{"num_hidden_layers": 9, "hidden_size": 384, "n_experts": 32, "experts_per_token": 2, "d_expert": 128, "d_shared_expert": 0, "hidden_act": "swiglu", "moe_layers": [2, 3, 4, 5, 6, 7, 8], "router_score": "softmax", "normalize_top_k": false, "routed_scale": 5.01, "balance_loss": 0.0182, "balance_bias": false, "init_std_router": 0.023, "lr_router": 0.00189, "vocab_size": 33851, "norm": "rmsnorm", "norm_eps": 1e-06, "tie_word_embeddings": false, "optimizer": "muon", "learning_rate": 0.00867, "beta1": 0.9, "batch_tokens": 65536, "max_seq_len": 384, "train_tokens": 400500000, "max_steps": 6112, "dataset": "wikipedia_en"}
Below are experts of layer 3 (counted from 0) of a mixture-of-experts language model. Rows are named router (the router's row for the expert), gate (a neuron's input weights, with its number), up (a neuron's input weights, with its number) and show model dimensions 128-191. Each number is 200 + 20 x the weight over its row's rms, rounded and kept within 0 to 999.
After each expert's rows: "gets" lists some tokens that make up at least twice as much of what it gets as of all text. This comes from a sample of Wikipedia text that the model never trained on. Tokens count by the router's weight.

# expert 19
router,205,173,166,226,216,238,190,219,209,173,202,222,178,177,235,194,183,202,187,199,193,203,171,191,188,211,219,211,191,169,175,199,201,190,194,231,204,194,209,225,181,175,234,207,177,163,217,171,210,175,213,216,198,207,199,170,219,199,238,221,197,181,182,205
gate0,188,178,186,189,197,151,195,212,188,208,189,217,210,219,189,191,195,176,192,211,206,191,197,197,213,188,172,227,173,220,195,201,201,213,215,228,225,211,174,213,196,152,201,203,182,177,208,156,156,228,191,168,237,174,195,210,223,197,230,218,200,188,201,192
up0,235,208,223,203,218,168,194,192,222,209,196,216,174,196,199,225,180,184,239,188,204,220,214,187,211,186,207,191,219,205,213,246,206,222,200,150,232,203,232,195,218,202,198,183,192,210,207,204,188,219,178,180,192,256,199,190,222,211,208,203,182,200,174,200
gate1,209,229,206,207,216,217,203,218,188,166,201,185,212,218,198,206,200,202,209,211,219,220,227,182,239,181,214,204,187,183,182,178,196,197,244,226,171,167,206,198,207,220,216,184,197,182,229,191,187,171,224,202,200,207,207,219,185,232,198,181,201,223,205,201
up1,207,258,210,215,217,250,207,248,213,185,196,217,196,204,170,181,226,191,205,222,213,182,224,180,193,183,197,184,234,154,168,204,196,217,190,190,224,226,205,191,215,225,185,206,178,192,223,187,203,223,180,153,203,188,182,215,213,194,207,166,179,183,208,180
gate2,215,208,180,206,198,203,203,225,241,142,199,183,231,182,249,159,163,187,212,224,207,198,217,204,206,197,193,235,231,181,210,237,204,190,207,177,237,201,200,169,201,205,201,207,195,204,179,197,192,186,211,188,217,199,233,192,189,204,184,191,202,238,216,232
up2,212,230,161,228,216,180,195,161,188,226,185,191,203,214,169,201,230,205,223,167,203,184,199,167,216,211,185,195,219,213,188,197,195,225,231,190,204,217,229,197,179,203,191,205,208,226,216,172,208,193,223,198,201,195,180,203,166,201,173,175,193,203,196,175
gate3,225,225,207,202,176,228,201,198,173,168,165,200,197,183,190,179,222,201,159,171,194,180,192,213,196,202,191,171,200,215,187,209,186,145,228,161,205,226,165,212,221,217,236,183,196,223,195,201,204,218,196,198,174,206,191,188,205,205,202,228,146,224,200,215
up3,188,221,223,193,178,214,202,187,192,208,186,172,150,196,164,180,209,190,193,186,211,197,238,202,213,221,184,227,227,191,182,268,204,213,210,205,220,193,201,207,168,187,228,207,204,177,215,240,206,192,208,173,193,196,188,192,193,205,218,194,213,226,203,222
gate4,184,179,173,232,214,217,184,172,179,166,192,173,224,194,194,201,208,194,185,167,186,184,259,185,185,192,183,197,186,225,199,233,202,205,221,243,169,216,213,192,185,180,223,195,222,218,167,219,202,225,196,202,219,215,198,222,203,220,232,207,205,202,243,188
up4,234,157,191,199,214,183,195,208,188,191,233,197,189,209,262,182,215,242,180,208,219,185,231,193,234,218,199,190,218,208,232,183,212,165,234,193,207,208,202,221,215,177,221,194,217,235,243,215,215,224,204,178,188,190,193,195,167,172,181,225,197,200,198,189
gate5,192,224,197,241,233,211,210,208,211,220,176,204,212,197,214,199,190,212,196,202,204,227,220,195,205,193,229,187,195,232,195,209,202,185,172,197,196,211,212,182,179,199,155,171,177,160,175,235,206,187,173,222,188,208,184,224,195,226,205,209,204,173,188,217
up5,188,199,183,222,203,208,201,182,166,174,195,184,181,211,210,219,179,179,209,221,197,219,182,219,195,192,195,182,202,174,210,180,193,221,229,182,163,211,219,203,200,211,178,203,185,192,180,220,215,233,206,204,205,197,181,160,164,173,186,196,190,208,178,183
gate6,209,225,223,188,239,201,193,164,204,161,211,215,199,218,218,200,168,211,194,220,202,203,219,221,211,188,190,215,197,204,200,199,222,213,209,177,223,151,161,189,176,184,201,216,192,156,201,185,233,251,197,197,230,195,186,168,187,217,168,174,224,182,217,175
up6,186,211,141,207,230,233,201,174,210,228,207,228,219,228,218,189,179,181,240,182,202,193,237,205,214,207,221,209,215,174,218,235,199,212,200,182,201,193,228,209,191,203,177,213,200,187,197,209,175,207,188,194,236,183,233,207,226,184,227,161,214,212,202,198
gate7,207,192,172,233,228,223,203,174,215,229,213,210,185,189,202,213,215,204,225,231,186,216,197,200,200,204,204,193,210,136,225,194,196,194,176,175,210,189,189,186,217,186,179,199,198,211,201,186,225,225,207,204,189,148,203,205,204,222,173,187,188,228,183,193
up7,177,225,209,169,190,202,208,219,241,207,240,187,219,225,201,184,225,184,183,189,181,231,230,210,166,223,183,206,188,222,218,189,211,176,232,215,186,210,182,199,174,177,221,168,209,184,191,208,210,224,190,195,190,223,209,196,207,193,205,219,188,173,183,201
gets: ",", "==\n", " a", "===\n", " |\n", " other"

# expert 27
router,195,217,220,247,205,230,187,196,209,198,187,235,184,209,206,212,219,173,217,173,180,215,196,188,216,195,227,220,223,216,217,205,229,216,181,200,219,204,243,200,240,211,210,239,212,203,161,201,231,227,231,201,209,185,174,185,214,187,164,215,182,201,215,178
gate0,169,188,192,227,247,186,204,175,223,217,194,197,183,189,188,180,161,149,207,189,201,198,204,196,153,176,189,188,192,199,229,214,194,211,195,193,222,193,251,189,214,181,209,190,179,235,188,198,244,209,195,203,188,169,223,211,224,185,250,198,238,201,211,198
up0,184,205,207,220,210,178,211,206,231,211,183,194,188,219,206,206,188,208,244,175,199,181,166,193,179,175,209,176,174,166,185,221,208,226,201,201,217,193,198,213,173,210,167,235,197,205,200,207,229,192,219,185,218,190,211,227,206,207,199,197,213,191,215,242
gate1,225,210,175,167,215,240,200,213,161,207,200,205,217,218,194,185,200,240,185,200,197,219,181,205,208,196,207,207,169,220,192,170,202,180,194,194,193,194,219,203,186,234,200,212,194,190,185,174,227,202,189,228,145,215,254,201,214,196,200,178,199,200,166,226
up1,171,199,195,178,211,205,201,197,222,218,177,189,173,189,171,179,236,221,154,201,196,214,239,219,204,188,190,227,198,251,213,198,191,183,167,182,183,181,192,217,163,209,197,207,187,225,204,207,206,193,208,208,196,192,218,243,194,218,181,190,189,201,209,193
gate2,169,187,205,215,221,203,208,200,176,178,223,212,179,170,176,179,205,236,209,173,207,183,217,177,168,221,184,187,190,226,187,162,181,194,175,156,202,174,262,181,142,223,175,181,190,169,187,211,193,211,210,183,197,248,202,182,203,228,194,178,193,179,222,193
up2,202,173,200,207,226,202,216,218,206,189,156,175,230,184,171,175,178,236,172,188,204,210,216,190,243,205,176,178,163,188,188,210,188,131,203,266,182,222,175,190,237,183,169,190,218,196,189,207,213,211,195,205,193,202,181,187,213,195,203,208,209,173,169,221
gate3,186,177,189,222,193,180,194,192,211,230,193,168,206,241,184,192,194,209,237,207,199,177,224,192,183,193,198,198,208,197,173,182,199,239,186,179,184,149,212,206,205,184,200,225,186,215,197,183,206,183,211,161,189,217,206,259,201,201,181,189,179,156,221,211
up3,199,201,224,172,172,194,200,184,262,187,213,196,208,203,247,235,181,212,224,193,201,192,163,224,227,208,211,210,177,215,222,244,202,202,191,223,205,232,208,226,193,210,192,214,210,204,194,179,185,222,198,234,220,198,191,178,204,194,205,224,221,212,169,225
gate4,236,157,196,195,221,198,197,219,170,211,187,183,223,209,203,210,177,198,219,202,212,211,207,192,218,199,210,219,163,223,191,235,205,206,218,181,195,185,224,168,190,246,216,221,178,208,179,180,232,236,192,200,194,175,192,227,217,235,165,167,255,230,223,206
up4,204,200,229,217,193,185,203,191,212,188,185,225,172,228,209,187,188,181,201,176,208,220,192,186,205,191,201,209,158,226,229,136,200,194,206,203,210,203,182,204,218,174,223,221,200,211,203,223,229,211,221,182,158,167,191,194,217,205,215,236,222,201,207,180
gate5,215,145,144,180,200,213,202,216,208,166,212,187,238,205,234,191,166,175,208,205,196,200,227,195,209,194,202,199,179,196,182,199,196,222,188,202,198,190,203,210,228,218,189,222,191,184,228,195,231,206,195,181,175,188,225,177,189,201,216,163,199,205,213,197
up5,214,157,198,230,209,211,214,223,169,264,211,203,208,200,210,155,222,195,169,228,207,193,229,201,205,218,199,210,168,231,191,190,189,219,221,184,203,187,204,187,218,237,217,218,209,179,241,208,172,225,194,197,190,210,194,198,193,182,204,224,185,167,194,205
gate6,163,153,162,183,209,182,204,198,201,219,202,230,211,205,178,210,267,188,180,194,203,184,213,201,214,215,210,193,209,168,253,193,201,208,208,221,151,202,150,207,204,179,209,219,222,175,170,160,179,231,209,194,217,215,162,201,191,215,183,245,228,211,184,223
up6,204,202,212,172,187,187,201,193,217,211,198,205,192,188,200,227,232,200,220,173,208,216,202,190,142,182,199,180,212,199,217,232,188,199,191,195,180,185,226,191,210,186,230,216,223,195,207,209,179,190,193,174,209,224,176,203,202,232,206,228,217,231,193,208
gate7,168,187,170,219,239,138,202,159,231,239,207,223,198,213,182,154,187,193,216,237,224,178,218,196,156,201,203,184,185,195,213,227,205,155,183,195,182,218,174,201,198,165,244,191,197,211,195,206,185,188,208,211,217,178,216,224,230,182,219,204,172,225,207,211
up7,161,244,199,198,217,178,212,220,206,202,185,202,187,227,183,236,202,194,190,203,208,178,213,169,178,219,216,206,234,171,206,176,204,201,216,178,219,173,220,212,207,212,197,187,183,185,217,202,229,203,212,190,244,208,199,207,237,181,209,216,178,184,225,192
gets: "0", "5", "3", "2", "9", "6"

# expert 1
router,180,232,170,201,196,186,185,167,237,198,214,200,222,210,230,180,218,168,213,198,215,206,207,201,209,211,231,199,207,220,188,177,206,232,203,225,202,224,229,205,172,216,199,194,207,178,180,211,190,174,219,217,215,230,227,220,178,179,165,214,238,212,208,203
gate0,207,166,216,199,192,211,190,203,185,226,206,182,174,214,195,197,189,175,201,196,206,185,196,200,200,238,204,223,202,201,165,191,202,219,193,214,225,189,191,218,190,197,199,212,190,179,183,175,202,180,211,197,241,209,204,213,199,196,203,176,179,234,186,203
up0,191,185,181,180,185,199,194,187,198,189,209,215,198,170,190,212,213,204,232,210,198,189,201,195,188,155,211,200,178,220,209,158,201,158,178,218,181,183,205,218,232,221,174,172,190,206,204,201,204,227,176,205,233,240,189,208,218,183,213,250,153,184,220,193
gate1,210,215,207,215,225,191,198,182,194,159,206,224,204,200,186,200,220,216,221,210,186,194,206,196,201,213,215,206,177,212,235,227,200,179,199,209,180,159,226,218,133,154,183,207,180,217,169,193,226,216,222,196,220,161,224,190,187,209,228,184,164,189,194,181
up1,195,177,196,174,173,226,203,161,203,189,192,192,177,213,163,176,202,223,182,173,206,228,180,213,240,215,197,224,207,190,209,159,187,182,225,168,186,193,231,214,221,195,196,187,211,207,192,200,226,226,209,199,170,194,192,179,218,204,188,187,187,158,171,164
gate2,208,181,192,206,200,213,207,182,210,232,187,210,192,203,220,206,206,231,224,217,201,225,207,191,180,212,192,238,182,193,203,216,205,177,204,198,200,212,188,180,167,162,188,179,192,216,216,147,196,233,166,207,193,167,235,198,232,191,173,200,204,156,180,210
up2,212,208,185,208,199,190,199,183,196,175,203,178,197,185,249,197,181,200,216,219,204,196,205,218,212,225,207,195,187,191,205,159,203,212,173,224,240,173,225,210,205,205,214,201,214,145,211,219,207,217,211,198,182,193,190,171,161,191,196,154,223,187,225,205
gate3,222,201,197,221,202,218,194,204,191,174,188,235,220,213,200,221,184,176,246,236,188,187,203,220,265,168,212,201,193,199,238,177,208,198,222,184,228,199,178,202,178,195,195,184,212,227,213,219,244,186,200,188,207,175,193,204,192,226,178,188,195,187,223,207
up3,192,196,184,170,197,226,196,216,179,220,197,200,211,211,197,224,187,211,210,171,191,226,178,187,202,192,193,174,180,147,212,171,199,221,217,208,179,173,205,191,175,202,214,189,195,213,188,253,196,192,210,186,153,213,185,196,203,204,203,252,167,172,253,196
gate4,209,192,196,174,225,198,194,225,204,178,214,216,189,213,178,239,201,226,207,186,196,239,210,197,164,196,192,210,199,163,216,187,195,204,180,206,185,204,181,197,219,219,177,239,186,207,209,205,207,204,191,222,165,193,151,207,225,189,206,175,239,215,229,191
up4,193,192,158,213,206,198,201,206,203,224,194,208,210,211,223,176,199,186,172,215,198,188,205,179,222,212,199,194,217,193,222,208,189,208,226,198,187,217,189,190,255,203,249,201,204,160,172,170,195,204,199,188,171,211,196,178,204,181,209,166,194,234,188,190
gate5,200,243,222,209,264,217,199,181,200,210,191,197,216,202,213,176,161,194,181,203,190,237,172,201,170,169,216,233,216,187,230,199,194,189,224,209,219,152,196,222,201,247,184,172,211,231,205,201,188,137,168,178,201,225,205,210,200,209,163,218,186,228,178,202
up5,234,198,190,193,190,217,193,195,197,188,201,196,187,225,206,198,190,202,192,177,200,201,215,179,222,196,202,247,207,210,157,243,206,202,191,183,201,203,217,172,192,200,215,210,201,228,223,217,220,241,202,215,200,184,220,198,206,190,194,182,216,186,215,227
gate6,182,196,231,178,187,158,217,185,205,186,210,203,196,205,224,193,166,206,186,210,192,183,210,172,219,175,207,216,203,187,215,236,194,205,222,206,226,218,211,198,199,217,204,179,207,203,211,187,230,199,183,199,206,187,192,169,210,204,181,216,184,179,209,249
up6,172,216,205,170,216,193,194,170,198,206,176,187,195,197,189,167,182,241,192,168,198,191,186,214,192,219,194,201,160,197,235,260,214,187,211,199,223,187,208,227,187,205,201,181,175,238,205,216,193,233,206,187,175,242,166,188,181,191,246,211,230,196,197,189
gate7,218,239,194,190,168,227,204,204,213,181,210,203,186,186,189,204,212,216,182,200,205,226,169,242,200,206,214,204,190,162,198,178,192,209,243,205,197,215,197,222,205,184,163,204,205,214,215,204,157,193,195,193,178,230,202,222,190,176,211,229,189,151,216,233
up7,175,224,191,208,160,210,198,218,216,243,207,174,185,198,168,202,216,191,208,154,173,185,218,177,194,192,195,191,191,226,193,241,209,232,203,213,206,162,163,211,174,161,230,187,209,230,214,204,211,224,182,166,169,202,185,210,212,153,204,219,225,200,177,178
gets: " and", " he", " He", " it", " It", " who"

# expert 2
router,162,208,157,196,215,205,176,191,207,221,202,214,198,194,168,220,168,204,207,195,220,156,203,187,190,203,202,214,239,214,212,227,175,224,191,205,172,181,206,225,214,223,197,184,186,225,220,202,214,170,205,204,208,199,190,191,194,209,230,228,184,185,202,187
gate0,218,181,201,237,213,185,192,199,233,229,190,198,197,182,209,185,202,167,200,192,184,176,180,199,200,208,217,187,226,216,227,175,193,213,187,178,233,225,233,173,215,206,212,208,192,219,231,254,194,249,211,187,186,192,189,144,203,165,189,191,236,203,190,221
up0,184,185,207,197,173,206,203,208,183,186,206,196,188,170,211,173,205,228,217,195,209,211,202,239,198,211,201,222,240,200,155,247,200,179,223,193,210,237,220,198,224,200,245,210,205,186,165,198,202,202,200,212,176,189,222,229,230,183,202,164,198,187,177,171
gate1,208,213,232,195,194,172,201,192,220,165,179,185,212,190,247,212,201,197,167,192,201,194,217,225,185,191,195,143,188,223,185,222,207,214,166,197,202,199,227,196,162,196,211,206,230,223,185,184,189,194,225,210,222,186,208,234,183,192,215,181,225,211,197,195
up1,252,233,194,207,218,191,209,178,197,207,193,229,244,179,227,231,219,180,221,173,189,189,165,199,178,194,209,181,205,221,220,184,204,182,185,220,168,207,217,194,178,239,211,211,209,212,210,203,183,220,219,206,222,193,250,209,199,207,189,246,210,199,148,204
gate2,242,219,186,202,210,219,195,237,189,203,194,205,192,227,200,208,244,204,158,229,193,224,185,217,221,208,195,153,207,229,211,186,189,196,178,215,227,217,249,185,194,229,196,195,202,173,223,191,246,199,205,205,234,214,177,169,230,178,211,199,167,180,174,185
up2,205,195,258,212,232,200,198,223,178,187,205,174,210,199,221,200,219,183,237,220,197,191,189,211,167,210,184,222,181,198,209,181,198,172,193,183,224,162,179,177,229,180,166,209,177,210,176,177,188,260,216,194,217,209,204,193,194,215,205,219,235,169,191,221
gate3,203,160,237,189,167,207,193,187,182,191,180,199,172,194,158,184,200,211,224,204,196,217,239,183,196,176,204,183,190,243,209,178,197,181,183,177,210,171,191,192,256,226,177,227,190,195,194,191,213,195,204,207,206,219,181,211,203,207,196,204,195,193,223,211
up3,177,228,166,216,242,165,213,207,185,194,191,193,214,198,187,209,219,214,177,199,201,176,217,226,199,209,205,164,220,164,201,206,202,183,192,206,206,178,194,238,207,192,238,215,213,189,205,208,208,184,205,175,219,185,236,193,191,214,202,180,247,184,244,151
gate4,189,239,205,206,216,207,203,191,118,216,191,226,201,176,215,207,188,198,170,187,195,214,195,180,205,196,209,175,209,188,193,200,202,215,200,201,190,171,203,171,273,231,159,150,210,183,210,198,194,225,193,195,220,216,190,199,190,221,208,160,221,216,208,202
up4,142,234,228,248,200,242,196,172,217,223,223,205,177,215,213,177,219,194,228,237,196,226,174,201,210,227,229,176,166,183,215,198,213,175,233,191,181,205,214,202,210,216,177,213,192,195,202,228,197,193,190,215,200,178,228,231,186,182,153,230,194,174,221,143
gate5,188,236,225,168,202,154,198,176,214,238,216,188,213,194,196,180,176,198,206,167,199,211,209,205,163,196,188,241,206,188,168,193,191,152,191,205,192,208,230,202,204,214,189,192,210,230,218,185,190,181,215,190,160,211,243,207,222,217,187,170,210,159,187,181
up5,216,215,207,175,221,208,206,223,182,151,210,206,220,193,173,211,214,187,185,183,176,205,212,224,184,181,179,228,198,211,193,194,209,235,212,203,211,177,196,190,222,149,204,203,185,215,178,229,203,256,202,211,180,200,169,186,238,208,184,183,190,158,201,181
gate6,203,175,196,193,215,222,220,204,199,178,195,220,203,214,176,217,180,207,229,221,215,219,203,155,174,213,188,207,187,180,217,158,207,223,196,196,182,183,155,190,181,193,213,191,214,223,205,196,190,188,200,212,208,181,192,242,270,198,195,177,208,175,207,214
up6,176,212,172,219,181,203,187,185,203,196,182,179,220,193,199,253,200,208,180,217,208,190,214,223,214,190,203,156,189,165,188,195,219,197,226,220,165,234,182,209,174,226,200,201,207,239,169,202,181,208,206,205,208,191,214,175,220,178,212,187,195,221,208,171
gate7,197,241,242,205,206,167,202,206,226,211,216,181,185,208,187,171,219,198,155,161,209,214,203,198,202,214,205,179,175,211,197,201,202,135,199,168,219,220,228,195,212,196,182,190,186,223,175,251,217,227,185,221,233,233,201,238,188,217,176,189,185,220,181,207
up7,234,188,171,190,209,203,201,141,180,189,201,185,169,204,209,171,197,203,222,167,187,185,171,178,181,204,210,171,200,169,202,243,195,207,187,193,193,199,197,211,217,195,205,203,203,188,208,218,210,186,204,212,227,205,235,188,248,160,212,154,187,199,220,207
gets: " ", ",", " (", "),", "\",", ".,"

# expert 23
router,186,218,251,204,178,198,190,179,160,175,176,186,204,202,193,142,202,223,222,181,221,199,178,194,195,213,187,194,193,235,207,227,147,179,204,187,199,212,195,176,210,213,200,159,199,188,205,175,212,197,188,200,185,248,182,222,195,197,138,184,206,194,193,228
gate0,195,143,190,197,177,196,203,190,178,194,203,209,215,210,222,223,179,219,225,231,200,194,222,235,199,213,195,223,149,182,161,227,200,221,218,204,245,185,193,212,200,186,214,184,177,214,208,266,184,183,232,204,167,199,219,181,189,185,222,198,211,188,189,230
up0,199,187,227,195,188,207,196,180,198,225,196,201,217,209,198,194,194,159,218,188,211,171,168,255,157,206,214,195,178,198,174,193,198,198,170,227,168,184,195,179,190,175,250,211,206,208,217,223,223,226,203,208,222,211,208,196,180,202,169,183,170,196,170,193
gate1,185,257,201,178,161,196,194,185,188,180,225,191,229,200,207,190,191,225,210,207,202,216,207,169,185,185,207,236,204,207,185,238,199,198,195,190,215,207,210,190,210,212,194,212,225,219,160,206,178,210,201,224,223,202,230,229,212,175,232,184,217,213,213,235
up1,197,224,204,216,149,219,199,186,218,188,202,194,192,165,196,195,193,217,163,189,190,206,215,213,211,205,208,199,202,208,224,221,192,165,180,212,195,205,177,225,203,216,228,171,188,192,204,194,204,254,192,201,201,216,206,190,185,225,178,215,216,178,212,224
gate2,164,218,220,207,185,227,199,215,180,211,239,211,211,198,163,191,215,202,195,207,182,209,209,214,214,219,182,146,231,239,182,229,195,196,155,224,215,194,196,185,166,185,175,263,212,200,154,207,182,212,200,219,179,179,189,210,190,190,207,223,183,222,223,194
up2,210,212,254,210,186,231,208,211,193,206,234,200,193,180,213,187,164,186,229,233,180,190,188,223,181,199,201,197,199,197,191,219,192,169,205,212,175,176,195,203,220,157,197,141,183,235,206,208,205,204,207,180,197,200,193,197,224,220,180,202,203,189,183,228
gate3,226,175,222,184,180,179,199,175,244,179,218,181,208,180,173,224,172,231,190,220,209,211,221,226,160,185,201,224,195,216,191,213,202,176,180,213,216,178,176,213,184,140,206,241,200,178,205,197,169,219,191,197,196,166,186,180,230,228,231,177,175,203,207,247
up3,220,213,197,189,190,204,199,189,216,274,185,208,236,207,206,209,205,228,192,174,190,221,220,211,189,166,197,207,192,229,164,237,193,189,205,172,181,211,227,192,239,196,177,204,223,212,204,232,216,202,206,190,178,182,201,218,186,205,174,186,203,163,209,227
gate4,177,177,184,197,215,201,214,193,192,180,186,192,212,213,195,210,209,189,163,191,212,177,179,213,181,198,197,187,147,218,203,198,196,246,178,241,171,211,172,221,248,225,192,209,182,189,178,186,176,201,204,229,167,235,159,184,195,227,172,188,200,185,202,208
up4,222,217,195,247,206,195,192,214,210,175,207,206,192,201,208,229,244,210,205,218,198,214,172,184,224,219,214,235,230,204,187,213,205,183,222,215,171,222,223,184,177,180,212,233,177,199,165,191,196,219,214,202,212,182,215,197,204,199,193,242,213,211,225,169
gate5,201,211,211,235,224,170,196,182,195,173,197,209,224,209,211,176,205,160,218,180,212,208,191,193,233,211,209,209,167,179,175,173,196,175,201,206,245,201,220,214,215,219,203,196,185,189,173,140,197,180,193,168,187,220,213,216,214,208,210,191,207,210,203,234
up5,193,201,213,202,228,216,202,185,196,150,224,212,185,202,200,195,199,197,205,188,197,167,223,210,185,232,202,211,267,193,260,206,206,209,155,231,196,188,186,174,216,186,198,214,199,220,220,192,199,204,211,187,217,187,204,224,229,218,187,197,232,209,203,224
gate6,226,191,198,219,202,193,203,176,213,222,195,171,199,201,178,219,222,166,180,190,195,207,211,216,143,191,195,200,165,209,207,186,203,197,220,193,228,196,170,193,210,173,236,200,203,195,180,193,224,174,215,206,191,218,181,226,186,166,196,184,202,226,178,228
up6,200,202,157,219,169,195,204,223,188,200,197,199,213,157,209,215,246,199,190,232,197,209,213,202,182,198,196,208,234,176,207,211,213,222,182,209,227,186,202,201,203,197,231,173,196,231,185,225,191,222,203,175,220,234,204,231,165,201,230,191,181,209,205,226
gate7,169,185,208,218,169,218,192,191,221,241,205,215,208,195,213,187,202,201,189,178,201,187,217,183,210,184,198,211,196,203,169,210,190,215,171,208,239,193,193,219,222,197,174,231,221,180,220,229,203,179,194,210,206,164,199,181,220,206,208,220,231,215,204,216
up7,173,207,220,204,183,188,205,194,189,193,212,203,190,205,172,161,233,167,191,189,206,202,182,212,246,216,207,172,211,226,217,207,198,218,207,215,196,176,203,202,205,186,221,197,194,176,183,169,234,170,205,199,212,190,185,190,178,218,206,208,211,247,180,184
gets: " to", " that", " at", " with", " after", " for"

# expert 3
router,202,176,184,199,196,235,182,223,196,221,212,222,218,164,199,247,180,208,246,220,204,171,186,198,185,226,227,186,184,175,213,194,211,205,210,224,211,205,176,222,206,174,201,210,182,198,240,193,222,152,229,236,180,211,214,165,177,191,219,194,175,187,163,238
gate0,179,181,209,234,149,226,205,211,174,223,188,194,207,211,197,218,211,192,202,206,195,220,200,227,227,176,188,196,193,209,176,202,194,218,190,206,187,181,175,223,162,215,197,212,204,193,177,195,233,189,205,198,194,169,224,170,198,226,217,192,225,169,174,192
up0,168,221,199,198,205,221,201,202,218,161,216,185,160,195,167,220,210,212,186,193,201,213,172,202,188,191,203,188,247,233,225,178,193,248,158,239,167,213,181,204,243,199,205,220,224,212,202,204,207,224,204,191,231,213,198,165,173,195,189,192,208,180,170,194
gate1,172,209,210,163,184,221,192,164,203,210,190,192,208,201,150,177,194,201,202,222,203,172,197,206,206,195,192,207,188,230,236,200,194,229,214,185,215,181,259,189,201,187,237,213,225,198,209,196,210,199,194,222,149,187,209,214,205,219,177,164,224,205,179,139
up1,188,198,240,201,226,187,203,196,190,183,176,202,181,196,189,222,220,225,193,231,211,166,197,203,203,186,195,241,169,241,205,208,196,218,198,178,216,221,205,223,223,196,251,203,217,220,201,217,182,209,167,210,213,185,213,191,199,233,209,164,164,225,208,181
gate2,228,207,209,206,187,210,197,200,206,221,195,166,219,184,238,212,177,206,222,224,223,182,209,187,171,192,191,202,222,224,189,215,199,197,207,169,214,211,237,204,233,198,205,195,192,174,197,177,227,219,188,192,196,208,186,202,195,196,214,214,176,182,206,153
up2,167,234,175,219,202,174,193,193,190,181,197,203,194,209,196,203,198,175,179,216,182,216,209,189,173,209,201,212,210,212,203,232,213,205,179,163,193,184,159,199,194,196,208,171,199,209,193,222,184,205,201,209,190,210,216,207,231,228,235,167,217,206,210,215
gate3,176,225,204,188,146,141,202,208,196,204,178,172,172,194,175,209,216,234,207,192,191,187,198,227,184,232,178,189,195,188,193,153,196,189,181,185,212,219,213,202,204,192,205,212,209,213,256,199,182,160,191,194,185,208,221,197,241,224,188,202,181,193,200,172
up3,154,194,175,207,240,201,198,225,152,209,191,200,198,204,206,238,240,217,209,198,195,182,175,192,158,202,199,231,200,208,228,205,193,208,213,185,242,185,244,193,208,202,243,196,205,227,190,200,188,211,213,203,202,204,195,189,210,196,194,229,236,192,198,192
gate4,181,232,185,175,208,208,210,192,187,227,186,206,237,191,186,180,238,236,186,185,187,216,186,205,236,168,193,201,208,210,243,200,207,182,184,186,205,201,196,188,200,221,212,231,188,268,198,185,241,217,206,146,196,207,216,218,213,210,188,217,241,211,184,193
up4,214,171,207,195,173,179,196,191,180,200,202,168,181,211,178,235,201,204,204,188,199,187,178,205,226,207,186,205,190,176,203,204,196,172,184,193,189,187,205,224,239,216,202,198,204,209,199,200,166,178,198,191,193,207,219,197,204,190,182,218,166,182,176,205
gate5,203,227,240,228,158,198,200,190,209,197,201,194,194,190,209,195,195,181,229,186,208,194,244,147,177,184,199,205,210,232,210,202,198,217,196,198,188,197,171,205,226,211,230,175,192,186,191,224,206,196,177,241,181,209,207,220,226,186,187,225,200,183,172,230
up5,240,206,213,205,223,202,210,182,146,169,200,206,203,183,192,183,186,214,189,216,210,173,143,186,199,198,203,197,198,157,129,213,203,166,211,203,192,211,199,201,184,202,204,217,194,154,169,198,165,196,226,193,177,180,187,203,220,210,182,208,213,172,213,228
gate6,194,169,209,199,213,187,218,163,195,201,193,202,177,194,214,173,199,199,226,184,185,170,234,224,210,180,204,193,206,188,220,215,191,195,209,193,218,205,234,194,184,208,173,190,204,210,226,171,195,205,182,205,212,202,223,184,150,243,203,178,208,183,200,228
up6,168,234,171,222,195,193,196,183,193,184,196,201,202,186,195,198,164,203,205,224,189,207,221,226,216,192,195,183,224,207,224,155,200,240,209,215,173,183,221,233,219,196,196,160,211,201,225,203,165,236,217,204,200,175,231,195,226,156,166,160,195,210,187,203
gate7,189,205,196,228,198,179,199,188,204,213,182,246,213,200,178,167,190,215,209,228,218,177,260,208,227,211,218,201,211,193,188,206,193,217,214,171,168,176,213,187,171,226,192,159,229,224,194,203,180,201,202,214,208,197,210,181,182,225,197,208,216,166,234,207
up7,212,215,224,180,198,178,208,187,192,210,203,193,200,176,214,222,200,198,195,249,196,186,203,202,215,202,196,207,239,189,168,178,188,243,204,212,218,227,204,223,203,175,208,200,180,179,154,204,180,215,220,195,182,209,180,182,194,223,201,234,158,180,179,179
gets: ",", " and", " (", " &", "),", " River"